From a checkpoint of a small mixture-of-experts model trained on Wikipedia.
Training: a variant of Adam for the experts, 1088M tokens, 8567 steps.
Below are experts of layer 2 (counted from 0) of a mixture-of-experts language model. Rows are named router (the router's row for the expert), up (a neuron's input weights, with its number) and show model dimensions 0-159. Each number is 50 + 10 x the weight over its row's rms, rounded and kept within 0 to 99.
After each expert's rows: "gets" lists some tokens that make up at least twice as much of what it gets as of all text. This comes from a sample of Wikipedia text that the model never trained on. Tokens count by the router's weight.

# expert 126
router:45 56 57 50 51 45 62 52 55 39 53 61 49 72 57 34 40 67 41 50 57 64 44 41 46 70 58 32 57 55 63 42 44 56 58 44 40 55 40 63 67 41 46 55 63 45 42 33 64 60 64 51 41 40 55 38 55 39 30 41 54 49 57 55 66 45 54 50 48 50 72 55 48 44 29 37 47 31 42 50 31 25 46 56 46 42 36 30 53 49 44 28 61 51 57 46 55 67 48 71 59 46 54 57 40 64 47 65 62 46 72 56 53 36 62 45 47 45 46 60 47 45 57 63 42 56 35 51 37 46 56 39 37 54 58 37 55 61 54 50 51 39 68 55 43 50 28 47 49 40 61 57 40 41 54 56 47 31 52 57
up0:57 48 50 60 55 74 40 56 40 39 57 59 53 55 47 36 54 55 51 65 58 39 60 61 51 60 64 55 50 63 41 45 45 43 66 50 48 53 63 53 48 66 40 75 67 50 48 38 49 65 70 37 43 48 50 44 50 45 50 53 38 34 58 57 57 61 67 34 40 43 52 45 54 62 53 38 39 64 61 51 34 44 51 32 66 25 53 37 50 52 51 75 37 61 34 50 43 60 44 59 39 46 70 56 57 42 47 49 59 38 48 61 56 41 50 46 70 54 40 55 55 51 37 28 79 43 72 44 29 48 52 63 47 52 56 44 44 45 48 59 43 55 63 47 41 56 56 60 37 45 54 61 43 49 29 34 51 52 53 43
gets: "h", "k", "z", ".", "f", "ch"

# expert 203
router:43 44 66 64 51 41 52 48 40 54 64 51 48 56 49 51 67 54 41 66 56 49 60 54 51 42 40 46 38 46 58 36 46 46 60 64 53 64 52 33 55 53 60 45 37 46 41 44 42 44 41 37 41 54 36 50 46 44 48 23 41 41 40 49 55 37 40 44 66 44 64 37 36 56 37 50 60 37 63 39 60 45 57 69 46 48 70 56 58 53 53 42 51 38 28 56 64 45 58 54 57 55 47 79 45 67 62 64 45 59 41 47 53 62 64 70 45 50 49 34 44 53 47 63 45 57 59 50 59 41 48 52 42 55 33 45 31 68 62 33 48 43 55 57 52 59 58 25 35 61 49 52 61 61 59 26 41 35 66 37
up0:49 43 39 57 38 48 52 39 42 52 49 63 42 59 29 64 35 51 38 63 70 46 70 69 66 61 67 59 40 56 52 55 63 41 51 51 66 54 53 45 52 63 63 42 60 48 64 47 44 49 60 44 45 40 55 49 59 44 38 47 45 66 47 42 46 57 65 66 37 56 42 49 63 43 56 26 59 80 61 23 60 56 65 39 51 12 72 38 37 56 50 47 56 51 59 53 40 59 39 48 49 43 50 48 37 51 37 52 58 56 49 43 64 44 39 53 61 47 44 58 57 50 51 49 70 40 58 46 37 57 43 53 58 61 46 53 48 45 54 49 49 52 49 49 41 58 51 51 53 52 48 51 53 56 38 46 40 48 38 41
gets: " ", "T", "U", "B", "K", "O"

# expert 119
router:48 48 42 40 39 50 60 66 58 36 57 56 52 63 57 62 52 55 54 58 60 39 43 52 40 56 53 41 51 60 38 46 63 52 62 40 67 54 52 37 50 38 42 57 48 40 57 37 46 36 65 50 55 61 50 43 53 52 54 50 61 34 53 61 64 51 50 69 43 44 49 43 52 61 56 33 66 29 40 58 35 46 49 48 44 41 40 52 58 57 42 51 55 57 49 62 62 47 59 59 47 31 38 61 49 35 49 44 65 47 50 62 44 37 59 43 60 41 40 53 45 49 48 45 34 56 53 45 41 58 66 44 62 35 60 42 57 46 29 64 68 71 46 45 63 55 38 53 53 43 48 58 36 67 40 34 43 60 36 57
up0:73 40 50 49 43 61 64 50 38 50 46 72 36 56 33 54 50 57 51 60 52 38 72 66 47 67 51 32 54 70 46 72 40 46 58 69 53 27 56 55 56 66 48 71 46 43 50 47 52 61 63 60 44 55 50 59 61 43 66 54 35 43 47 61 41 44 59 43 37 53 53 71 59 55 70 46 44 74 56 58 38 52 49 31 64 25 53 40 55 64 62 43 38 52 42 59 59 62 28 62 51 49 66 56 42 59 46 45 47 68 43 58 53 38 40 53 60 52 45 23 59 43 39 45 60 53 58 48 44 38 57 51 41 50 51 40 49 42 55 61 56 55 57 62 39 58 53 58 55 53 48 59 45 54 38 47 41 60 47 45
gets: "o", "2", "3", "io", "ro", "4"

# expert 78
router:44 65 46 46 41 46 53 56 55 45 39 60 50 47 61 54 56 60 46 45 68 60 37 49 41 49 42 44 40 54 62 37 53 50 36 54 29 52 57 47 46 60 33 38 62 48 64 49 68 37 41 33 45 57 48 44 49 49 66 69 50 49 46 70 58 62 48 54 41 61 51 56 43 32 49 63 70 23 44 55 54 38 61 46 47 45 52 53 57 54 46 27 64 53 59 58 63 50 68 54 45 34 45 51 35 47 59 69 73 65 69 73 41 32 52 48 61 40 56 61 37 24 52 43 40 56 39 36 50 51 52 31 49 42 66 45 27 41 53 66 40 47 66 41 48 47 50 42 55 35 65 58 41 39 47 60 52 54 46 53
up0:43 42 50 45 42 49 37 57 40 51 67 60 36 57 54 72 48 63 52 52 51 46 61 58 56 53 62 41 40 64 48 68 48 53 55 57 64 60 49 45 49 43 55 50 55 29 60 59 50 55 58 47 39 47 55 53 41 39 54 64 38 49 64 61 63 33 57 42 35 36 48 63 42 54 68 43 40 73 49 51 39 45 54 48 63 15 54 47 51 32 62 64 47 54 59 61 57 53 24 41 48 47 64 61 55 40 51 42 59 53 46 54 52 39 43 53 47 43 42 48 37 49 54 54 52 34 61 50 43 46 56 47 47 37 54 44 50 38 63 50 34 54 52 57 51 53 49 57 46 53 59 53 45 62 34 52 35 65 52 40
gets: ".", "2", " mi", "sh", " Location", "ed"

# expert 95
router:44 27 48 54 46 41 56 53 48 43 53 52 59 47 56 47 32 49 50 48 55 52 53 61 53 60 57 34 48 45 70 48 68 51 46 21 33 33 47 49 51 46 35 56 44 42 56 37 40 58 59 45 41 51 38 39 55 41 42 39 69 61 40 60 59 44 55 52 64 68 60 46 52 54 40 36 41 32 45 50 51 47 54 64 49 46 37 54 63 45 45 55 53 41 60 50 59 47 34 37 59 65 55 61 49 44 62 58 53 52 51 47 61 43 57 49 52 43 38 71 60 32 32 43 49 53 42 65 59 44 66 46 51 48 52 34 53 47 32 47 59 57 37 51 42 59 28 39 41 34 45 52 48 30 60 55 37 45 67 32
up0:51 38 43 47 42 61 53 53 41 46 53 69 49 53 43 58 42 53 61 47 56 48 59 52 48 61 56 52 43 65 29 63 51 47 54 54 42 42 66 51 64 62 43 58 57 51 51 31 44 70 67 45 44 52 44 59 50 34 55 59 40 29 53 45 53 41 54 52 30 45 54 69 61 50 64 35 41 60 50 41 42 70 48 30 54 28 62 38 37 51 58 59 54 65 52 46 40 43 27 52 63 51 56 63 51 67 47 43 49 56 49 45 59 44 46 47 61 57 53 54 54 61 45 58 59 49 52 48 56 49 49 57 50 50 36 47 50 56 40 55 61 68 35 49 60 43 46 45 53 47 40 52 42 44 39 44 27 44 23 45
gets: "x", "-", "z", " S", " s", " p"

# expert 242
router:69 46 47 60 57 69 62 30 43 50 37 57 50 49 46 57 44 52 42 59 41 47 42 53 50 47 46 45 59 51 55 45 43 35 55 48 59 62 52 52 38 55 62 57 49 58 61 62 43 47 50 52 59 41 36 60 50 59 63 51 53 60 52 46 53 40 59 41 62 49 48 40 48 62 40 45 37 39 62 34 61 66 66 56 40 64 47 64 33 49 66 63 43 45 42 32 39 44 50 70 78 59 45 55 69 52 46 45 45 47 41 62 58 66 47 32 59 23 51 59 51 35 50 62 56 32 53 40 59 38 49 46 68 47 51 41 53 46 49 54 41 39 59 43 50 70 42 43 47 46 35 58 54 41 36 45 47 31 46 44
up3:66 55 74 52 36 62 55 53 62 66 29 60 33 44 36 49 43 59 42 57 75 65 46 39 62 53 59 41 36 50 47 47 54 45 47 53 27 45 55 44 63 45 59 39 37 57 57 47 36 30 52 43 67 47 60 58 52 51 42 35 42 60 42 69 54 48 53 50 56 49 44 56 32 50 40 30 43 47 53 62 48 51 45 41 62 45 51 42 53 38 45 65 41 45 48 59 43 51 39 49 50 62 53 75 63 46 48 36 51 47 63 38 53 34 65 48 64 50 60 39 38 57 64 26 54 55 47 48 69 50 64 45 51 55 50 70 53 52 28 63 49 48 44 39 60 53 46 58 58 49 51 52 47 67 33 63 60 45 59 40
gets: " the", "11", "14", "13", "12", "31"

# expert 91
router:48 46 44 44 37 44 45 45 57 50 46 45 65 39 36 36 30 39 39 36 53 34 45 55 48 38 42 64 50 50 54 61 44 47 63 53 45 58 30 54 48 40 74 50 49 60 55 41 59 56 57 41 51 68 55 68 43 59 37 49 31 52 49 47 32 39 50 52 51 45 35 51 57 52 50 44 41 64 55 51 54 43 56 68 42 49 53 32 61 53 54 46 51 53 53 34 42 59 48 30 52 57 37 57 49 49 45 36 48 59 47 37 61 69 52 46 41 63 57 27 57 59 39 35 37 66 53 54 51 46 46 36 45 48 20 55 52 55 53 42 54 41 65 45 71 49 68 72 66 67 49 54 69 58 56 48 56 41 43 52
up0:56 46 58 52 54 48 56 50 47 39 51 60 49 61 39 64 52 51 51 49 51 39 50 50 46 64 56 58 59 74 55 48 45 48 57 54 58 55 55 63 45 52 62 47 45 48 56 44 38 42 77 56 56 40 40 41 67 48 49 50 34 44 50 48 57 44 64 43 50 51 37 56 57 41 68 48 50 64 42 31 36 61 54 37 48 20 56 47 44 61 54 51 50 37 50 36 58 57 39 41 48 42 58 71 57 47 56 38 48 54 45 58 48 39 44 46 69 51 56 46 50 68 56 56 52 27 62 53 44 56 55 64 45 44 67 50 56 49 64 52 51 59 52 40 48 56 59 58 53 53 26 48 67 47 45 40 50 41 36 46
gets: "i", "an", "u", "ov", "in", "am"

# expert 237
router:45 57 66 67 63 56 59 41 39 67 49 60 54 45 53 36 34 57 46 53 47 38 31 61 49 45 40 30 57 47 36 37 45 37 51 52 25 52 49 51 39 60 48 43 45 52 53 44 65 43 53 50 44 49 76 58 52 30 48 59 51 53 62 56 62 51 59 36 47 50 53 62 64 57 58 61 47 45 48 33 54 65 65 45 50 57 76 56 40 44 54 61 41 61 53 49 67 55 67 32 70 43 45 58 67 48 49 46 62 44 23 62 50 47 57 48 70 51 53 59 54 58 65 52 52 57 54 64 62 47 53 41 57 39 51 57 74 48 56 30 67 52 38 55 40 58 46 32 30 57 62 61 52 59 46 48 44 49 42 38
up0:57 59 47 50 60 50 64 43 44 54 69 58 37 55 30 56 52 39 35 58 52 60 58 59 53 57 58 62 54 67 42 51 37 45 52 58 41 59 63 45 48 70 54 60 66 45 54 37 60 60 55 49 47 39 51 40 57 38 41 57 45 38 69 49 48 38 73 42 34 53 46 51 53 45 62 42 50 51 54 40 39 72 62 50 44 35 78 49 50 60 61 49 38 53 59 33 48 41 23 43 52 49 65 62 52 30 57 53 58 40 51 56 48 36 46 38 62 56 45 54 40 51 42 64 59 50 65 52 37 40 46 51 57 43 56 55 63 29 48 53 65 56 42 47 36 68 60 65 40 51 61 48 43 63 38 57 50 56 49 55
gets: " Al", " T", " Ch", " J", " P", " K"

# expert 15
router:49 38 57 50 58 59 42 47 45 46 63 43 59 65 48 50 50 18 43 55 57 44 61 53 38 51 39 40 49 55 55 40 43 46 59 45 47 50 47 53 58 66 39 56 28 37 57 51 53 54 40 42 44 59 36 67 38 41 45 33 34 47 49 68 39 44 29 46 54 54 61 48 25 43 53 39 61 40 47 46 55 38 53 68 47 44 58 60 62 47 49 44 60 41 42 59 55 54 48 48 45 51 47 72 49 53 65 55 57 51 50 45 49 54 61 57 61 55 47 37 46 60 41 56 45 56 55 56 61 41 44 55 54 49 21 34 28 56 62 46 45 43 43 42 78 58 51 46 32 55 61 55 51 51 60 56 44 34 80 32
up0:57 52 41 56 47 59 50 43 36 52 52 50 29 56 30 58 58 56 51 60 66 52 66 55 54 49 51 61 60 68 41 59 51 39 63 59 53 50 53 58 49 65 54 58 55 46 63 44 34 60 65 38 55 46 57 55 59 36 52 48 49 49 47 38 47 39 70 46 29 57 54 63 49 50 63 33 46 78 36 38 37 49 56 48 36 20 61 22 44 41 66 55 39 55 54 43 47 52 31 39 53 59 50 66 58 29 53 51 49 44 55 43 39 36 43 46 71 65 50 56 60 48 37 53 55 32 70 41 45 49 42 55 40 48 55 49 64 49 48 65 65 52 49 51 36 57 56 61 47 55 47 53 54 67 46 45 52 54 36 46
gets: "T", "I", "E", "S", "O", "D"

# expert 49
router:36 49 52 43 26 45 38 33 59 47 52 45 53 44 50 30 50 46 37 57 57 56 42 47 48 50 36 56 40 55 52 69 53 61 59 59 23 45 58 68 65 39 54 60 46 57 48 37 62 61 51 38 45 51 45 68 54 45 51 68 34 57 41 44 61 35 49 69 71 45 63 42 50 67 51 47 49 38 52 51 43 40 46 76 52 38 48 39 61 48 64 38 64 41 38 46 51 45 53 44 40 49 52 42 38 53 48 36 62 65 43 46 58 51 61 45 58 47 51 43 47 59 45 62 36 64 43 41 57 44 51 51 63 45 17 44 55 51 39 44 63 53 59 63 58 46 44 58 59 61 46 61 54 37 74 54 52 30 53 70
up1:48 51 37 55 32 68 46 44 35 46 41 53 62 43 48 46 42 61 55 34 72 49 46 45 31 62 60 66 41 35 47 48 63 34 44 40 56 56 54 25 37 64 54 41 56 36 59 46 58 38 49 48 62 44 59 56 51 57 51 47 73 76 59 42 65 43 37 48 39 46 45 51 32 45 41 40 75 38 41 58 63 54 62 53 71 55 55 48 42 48 54 36 43 42 43 40 54 53 29 45 39 54 61 46 50 50 62 39 48 37 43 64 50 66 45 53 61 22 66 51 54 51 73 49 52 55 43 39 35 54 52 55 51 49 65 52 39 46 30 63 57 40 44 41 45 57 50 41 61 63 66 45 36 53 38 44 28 54 43 54
gets: "s", "v", "b", "c", "g", "h"